{
  "d_expert": 128,
  "init_std_router": 0.00629,
  "beta1": 0.95,
  "train_tokens": 272100000
}
Below are experts of layer 8 (counted from 0) of a mixture-of-experts language model. Rows are named router (the router's row for the expert), up (a neuron's input weights, with its number) and show model dimensions 0-127. Each number is 50 + 12 x the weight over its row's rms, rounded and kept within 0 to 99.
After each expert's rows: a language model's description of what the expert responds to; "gets" lists some tokens that make up at least twice as much of what it gets as of all text. This comes from a sample of Wikipedia text that the model never trained on. Tokens count by the router's weight.

# expert 10
router:43 47 54 45 26 63 38 35 45 51 30 47 52 46 46 55 52 52 45 40 67 42 41 55 58 44 52 28 37 49 35 52 62 32 30 50 50 42 52 51 49 32 55 43 63 38 51 60 67 66 66 45 49 40 67 72 58 45 42 40 63 61 70 37 62 52 54 19 67 37 55 42 58 50 44 36 52 45 48 62 51 41 47 46 32 69 68 36 45 92 47 76 62 36 47 38 22 79 40 41 40 54 43 38 50 42 64 56 40 57 40 29 45 52 56 65 57 57 50 54 28 56 45 46 52 54 32 58
up0:56 55 51 57 57 64 24 45 59 63 59 27 62 76 35 57 61 46 31 54 58 57 73 61 47 32 43 36 67 49 28 41 45 48 56 58 47 50 62 57 48 54 27 67 46 42 47 60 51 57 61 33 50 56 62 50 43 40 26 63 51 54 39 52 44 59 50 40 57 45 42 63 51 44 42 52 44 78 34 46 39 43 62 35 39 67 54 54 53 53 31 70 42 36 62 51 58 71 44 48 63 37 48 41 42 61 28 74 43 36 65 38 68 64 53 42 60 60 56 62 53 49 46 37 50 59 48 54
It responds to: Numbers after on, a pipe or a dash, chiefly day-of-month in dates like 27 February and table figures like 3,625.
gets: " 1", " on", " 2", " 3", " 5", " 4"

# expert 20
router:51 58 46 50 47 30 37 72 56 44 56 45 58 31 51 48 46 51 37 42 37 32 62 68 60 59 44 35 62 38 49 30 74 38 60 41 46 69 40 41 59 31 53 43 57 58 28 52 53 22 59 62 46 55 19 42 65 29 27 43 29 31 50 68 63 56 38 41 57 56 46 44 67 42 56 61 45 57 56 57 58 61 58 66 54 36 57 57 38 43 31 56 44 58 52 43 58 44 32 55 68 67 47 49 63 34 51 63 33 44 63 24 38 33 55 63 51 53 51 58 48 49 57 35 40 48 53 31
up0:48 65 62 61 48 66 27 51 61 48 58 38 44 73 56 71 46 37 52 58 41 42 50 51 61 55 60 57 38 54 45 72 52 31 47 55 52 29 52 44 41 49 35 65 57 60 43 42 54 42 47 41 46 38 47 51 79 44 51 64 73 57 45 56 43 63 57 50 54 50 56 60 46 60 13 28 76 67 42 58 53 66 57 64 34 56 48 52 35 60 69 46 43 30 41 58 49 34 64 41 42 62 49 47 50 54 67 33 64 42 46 25 40 34 53 48 49 52 59 35 53 58 56 62 62 58 54 61
It responds to: Periods ending sentences, often after a place name or year, plus line breaks closing paragraphs and headings, such as )., "., 2014.
gets: ".", "\n", ").", "\".", ".\"", " =="

# expert 1
router:46 39 67 34 42 60 49 68 55 49 65 66 17 55 43 75 39 39 55 58 56 55 48 36 56 60 71 47 44 76 71 44 44 40 43 48 72 26 35 53 47 47 37 60 52 63 55 58 40 44 58 40 42 55 56 65 53 68 50 48 56 37 38 48 55 46 54 60 53 43 56 40 63 38 64 54 42 30 35 63 55 42 45 65 50 34 47 57 43 33 43 48 66 53 65 29 52 43 57 65 37 45 43 56 33 63 32 36 68 43 56 50 27 74 55 57 34 41 56 54 69 58 61 43 28 41 78 47
up0:54 52 42 35 41 43 39 50 67 35 46 56 55 45 27 59 63 69 45 47 50 32 85 54 46 50 58 52 46 51 54 39 43 55 51 52 65 60 58 68 28 50 43 57 43 42 60 59 48 42 40 40 55 55 52 48 47 56 51 81 37 41 31 31 26 58 51 52 73 36 59 38 62 53 41 54 35 43 57 61 55 52 50 44 38 38 43 52 52 50 55 45 59 55 59 47 32 77 46 36 53 55 55 42 37 29 28 40 32 62 73 39 52 70 38 55 40 65 45 31 35 41 59 45 38 38 35 50
It responds to: Pipe separators in sports and asteroid stat tables, plus words before figures such as aged, scored, won, compiled a, approximately.
gets: " |", " a", ":", ";", " first", "|"

# expert 36
router:53 30 56 50 61 50 30 48 42 50 64 54 50 41 41 52 34 46 33 30 30 38 62 65 47 46 41 49 45 55 39 63 38 28 57 52 54 44 49 64 32 49 51 35 43 34 59 48 35 58 46 36 56 51 46 63 47 69 59 54 29 58 32 43 37 41 68 38 65 52 53 31 55 50 47 82 52 48 46 53 35 63 29 28 61 65 62 39 48 41 65 61 45 52 33 54 60 62 61 38 36 81 56 63 57 59 40 57 59 31 74 58 43 57 46 60 40 59 44 64 36 59 49 61 52 37 52 61
up0:68 49 50 37 60 47 64 61 58 46 41 50 70 67 31 66 47 70 70 61 71 66 25 53 53 52 60 49 67 44 61 40 34 50 39 53 47 40 78 45 49 29 51 56 40 48 52 63 42 46 33 45 39 65 44 50 52 49 54 83 38 38 58 38 46 69 40 65 62 29 50 65 37 45 51 41 54 65 40 63 63 38 76 34 64 32 53 40 50 46 69 64 55 35 45 63 53 67 42 40 76 49 60 50 63 43 45 62 55 40 58 37 37 42 59 50 24 34 46 60 40 63 59 34 75 58 33 39
It responds to: Pipe separators in sports schedule and results tables, and common male first names, such as William, David, Mike, at Creighton.
gets: " |", ".", ":", " at", ";", " John"

# expert 33
router:40 26 60 50 23 53 36 63 52 45 51 54 45 50 62 45 62 36 46 49 56 33 71 45 64 67 34 35 51 54 67 51 42 37 66 48 64 69 38 36 52 56 39 55 51 47 65 43 57 39 61 45 47 53 59 68 52 33 47 51 80 42 62 58 57 34 52 61 37 39 45 49 62 26 22 41 41 60 77 54 29 65 41 41 78 82 48 37 43 60 53 47 39 31 48 47 44 52 46 54 44 52 61 32 53 52 37 32 49 48 45 40 46 23 52 54 28 44 62 63 48 43 45 36 43 52 67 43
up0:42 68 62 30 55 54 44 52 63 48 77 57 57 49 44 35 49 49 41 26 36 53 42 49 42 46 84 66 36 45 59 55 37 56 54 64 68 49 57 83 29 46 55 43 61 41 52 43 42 31 52 49 34 57 45 54 53 38 32 46 57 49 44 58 32 60 37 83 46 26 50 68 59 54 50 62 59 42 50 64 29 21 25 61 57 76 45 46 58 42 44 40 34 67 30 61 39 41 53 37 36 56 56 60 53 52 44 36 70 42 66 58 26 34 52 43 35 49 46 57 30 29 69 81 41 51 55 61
It responds to: Blank space starting the second team's scorer line in football match reports, plus pipe separators in result and ranking tables.
gets: " |", ".", ":", "|", ";", " –"

# expert 0
router:59 45 60 37 36 46 41 72 61 44 45 50 63 57 51 50 45 24 37 79 53 49 47 55 45 48 63 64 36 31 38 51 58 51 52 53 44 61 72 42 71 42 69 67 43 50 53 35 40 65 60 53 50 36 30 39 60 39 62 56 30 64 48 29 45 41 49 61 64 45 55 44 35 29 61 48 49 49 53 54 47 60 49 60 55 51 60 43 67 52 64 45 55 58 37 44 52 44 49 65 77 65 58 43 49 55 53 43 46 44 34 74 68 68 34 59 47 61 57 62 37 58 53 43 51 51 32 48
up0:75 61 49 59 51 70 87 39 52 62 54 60 37 58 58 47 49 52 44 53 62 78 64 49 48 60 52 54 58 48 55 46 58 58 44 43 20 40 52 59 58 59 45 58 46 32 54 60 37 46 54 47 51 43 65 53 38 29 51 55 67 50 48 47 52 66 39 57 44 47 47 69 55 45 59 37 37 43 45 45 73 51 59 50 39 45 67 42 44 40 55 81 55 43 38 55 56 31 41 42 47 65 46 59 49 49 32 41 37 51 53 53 26 34 66 46 58 59 51 67 65 60 51 66 62 53 42 32
It responds to: Capitalized content words and their word pieces inside titles of books, articles, albums and organizations, such as Rights, Peace, Reform, Living.
gets: "s", " of", " for", " World", "ing", " National"

# expert 24
router:54 57 64 64 53 37 40 47 50 37 45 46 34 42 31 34 50 48 59 53 52 33 45 60 40 55 51 53 65 34 71 84 53 42 33 37 55 69 60 44 58 55 48 50 62 45 67 43 30 69 59 62 37 39 31 45 23 46 41 59 61 56 51 63 60 54 50 61 62 48 72 49 30 74 53 52 62 44 24 48 54 52 55 53 56 47 33 51 53 68 36 51 68 59 26 53 44 43 59 56 38 52 52 34 48 55 44 64 57 39 36 41 62 40 47 35 57 49 63 53 54 57 38 51 61 67 39 58
up0:86 37 45 40 45 52 39 24 56 36 49 36 37 62 42 52 45 58 35 30 31 46 46 56 68 36 47 40 46 65 61 49 40 39 68 48 54 57 34 72 42 80 56 31 51 55 46 50 42 60 30 51 54 44 65 44 56 35 35 48 46 54 34 50 34 46 43 68 49 41 62 36 42 40 44 64 60 40 52 39 54 54 70 68 50 61 43 46 37 65 47 69 66 42 42 41 48 43 58 48 47 65 67 36 29 60 26 41 39 55 70 38 58 47 36 33 44 36 32 35 57 53 40 77 54 48 43 43
It responds to: Hyphens inside compounds, prefixes like non, semi, micro, and numbers in semicolon-separated lists or tables, such as regular-season, runner-ups.
gets: "-", " of", " 0", " in", " New", " Al"

# expert 9
router:34 43 17 34 82 33 54 60 58 43 74 38 63 53 24 60 63 53 60 43 38 45 45 61 75 48 54 52 62 67 49 46 53 42 49 36 45 49 36 49 65 36 50 42 50 36 64 48 55 34 40 27 44 52 63 40 41 55 78 44 73 51 43 25 36 44 47 46 58 37 34 59 47 72 49 49 54 66 59 62 69 53 59 52 17 60 39 50 44 45 62 44 56 46 53 61 47 48 49 32 64 60 48 57 56 49 53 54 58 42 59 53 52 52 38 29 63 43 43 59 47 60 43 36 57 45 54 37
up0:59 40 49 76 35 64 53 59 64 52 53 59 47 69 51 51 41 54 42 34 54 53 64 19 64 24 77 53 38 47 55 34 62 45 49 53 70 60 49 70 43 31 18 60 40 41 45 41 59 64 55 77 52 64 49 43 34 45 49 58 49 51 46 47 68 52 53 63 54 46 52 65 54 46 57 43 62 41 57 37 47 61 39 52 44 57 43 50 43 50 55 49 47 52 64 38 31 77 69 47 42 56 42 14 56 52 53 37 39 32 57 56 45 39 52 50 45 65 36 46 56 29 55 70 29 58 56 56
It responds to: Line breaks, semicolons, colons and closing parentheses ending infobox fields such as Region: East Midlands; Location: or ZIP code lines.
gets: "\n", " |", ":", " (", ";", "-"

# expert 11
router:37 42 76 47 45 54 67 45 61 48 64 43 62 36 67 55 73 54 56 76 37 40 38 57 51 54 31 31 50 31 61 43 63 66 45 49 40 55 42 42 46 48 34 49 61 66 50 35 67 51 43 61 27 51 43 56 40 48 40 49 59 46 46 57 54 53 38 69 46 31 50 37 60 43 49 43 45 35 61 56 37 46 71 42 52 50 51 51 43 39 64 44 43 42 50 57 30 65 37 25 74 56 72 51 67 37 70 56 40 34 65 65 63 47 70 53 10 40 50 68 43 63 55 56 42 48 76 65
up0:61 37 53 50 37 60 52 33 50 27 42 45 36 29 57 64 31 60 65 47 44 76 47 54 69 56 47 64 31 45 36 66 68 52 60 65 27 54 64 48 43 36 31 42 50 41 45 41 43 44 69 39 58 38 42 30 44 45 68 68 30 44 49 37 54 55 62 38 48 51 46 71 40 49 64 49 24 48 39 44 43 61 43 46 56 36 39 29 54 75 62 63 52 49 43 66 47 67 34 62 38 47 50 46 46 43 49 26 43 59 51 69 42 60 54 45 33 65 53 35 61 60 38 61 31 63 54 36
It responds to: Nouns and adjectives that are items in comma-separated lists, such as Europe, Ireland, videos, social, guitar, keyboards, often followed by a comma or "and".
gets: ",", " he", "ed", "ing", "th", " life"

# expert 16
router:40 62 38 59 41 62 51 53 39 54 52 35 57 42 43 45 54 38 51 54 25 43 48 41 41 36 32 57 59 52 62 52 35 39 40 40 59 55 63 33 35 51 37 56 58 58 40 72 55 68 33 62 44 47 58 41 48 45 40 47 37 46 42 41 40 36 45 73 41 60 49 62 52 73 78 42 41 36 47 55 40 54 47 51 71 57 55 35 39 56 46 37 59 49 57 59 56 52 16 48 45 57 45 40 60 52 38 43 52 63 50 36 53 41 62 63 74 24 57 58 48 50 42 45 50 55 61 64
up0:45 78 48 53 60 41 73 44 63 47 50 48 45 46 44 30 46 36 29 41 49 45 56 43 57 60 46 41 61 64 41 60 61 43 43 56 43 46 56 42 50 48 37 46 31 33 47 46 63 47 19 29 59 63 64 24 56 36 67 50 45 42 44 32 36 58 66 69 49 41 36 53 43 57 61 49 50 43 53 44 35 35 51 44 55 49 66 49 34 55 51 43 48 62 25 53 55 45 46 49 66 25 44 66 41 64 43 61 70 58 53 42 33 42 48 41 61 47 24 58 38 59 26 55 47 48 55 48
It responds to: Numerals, units and symbols in measurements, coordinates, tables and statistics, such as 10 in, km, sq mi, €, +1.
gets: " 1", " ", " 0", " 2", " 4", " 3"

# expert 31
router:40 70 68 38 41 63 64 37 19 37 54 51 62 71 47 47 60 32 22 40 32 57 49 44 37 59 71 26 35 37 42 34 33 44 31 41 39 57 57 44 67 50 54 37 61 44 43 37 44 35 45 48 37 58 46 46 52 47 61 52 52 45 51 50 41 59 57 55 39 46 65 43 38 87 53 46 56 44 54 47 55 35 38 55 48 57 37 59 40 31 53 31 47 65 58 73 59 39 61 46 65 43 52 54 46 46 54 50 33 46 54 49 42 47 28 72 76 51 59 62 47 66 54 63 67 51 51 38
up0:61 66 57 46 58 56 36 27 39 67 56 54 20 52 61 29 50 48 47 62 50 71 55 43 51 56 43 33 46 37 34 58 39 58 54 45 52 54 66 36 55 48 57 63 57 39 51 57 45 26 34 66 55 56 49 55 42 69 77 61 55 40 35 48 62 55 35 61 28 44 46 24 66 63 46 38 56 52 67 57 47 33 54 61 30 65 58 51 41 43 65 64 41 57 61 71 58 47 55 37 39 42 55 58 53 41 37 50 56 53 51 38 28 65 51 51 43 56 37 37 68 55 40 63 50 40 64 41
It responds to: Line breaks, == heading markers, table pipes, open parentheses and opening quote marks at the start of sections, rows or quotations.
gets: "\n", "==", " (", " \"", "===", "|"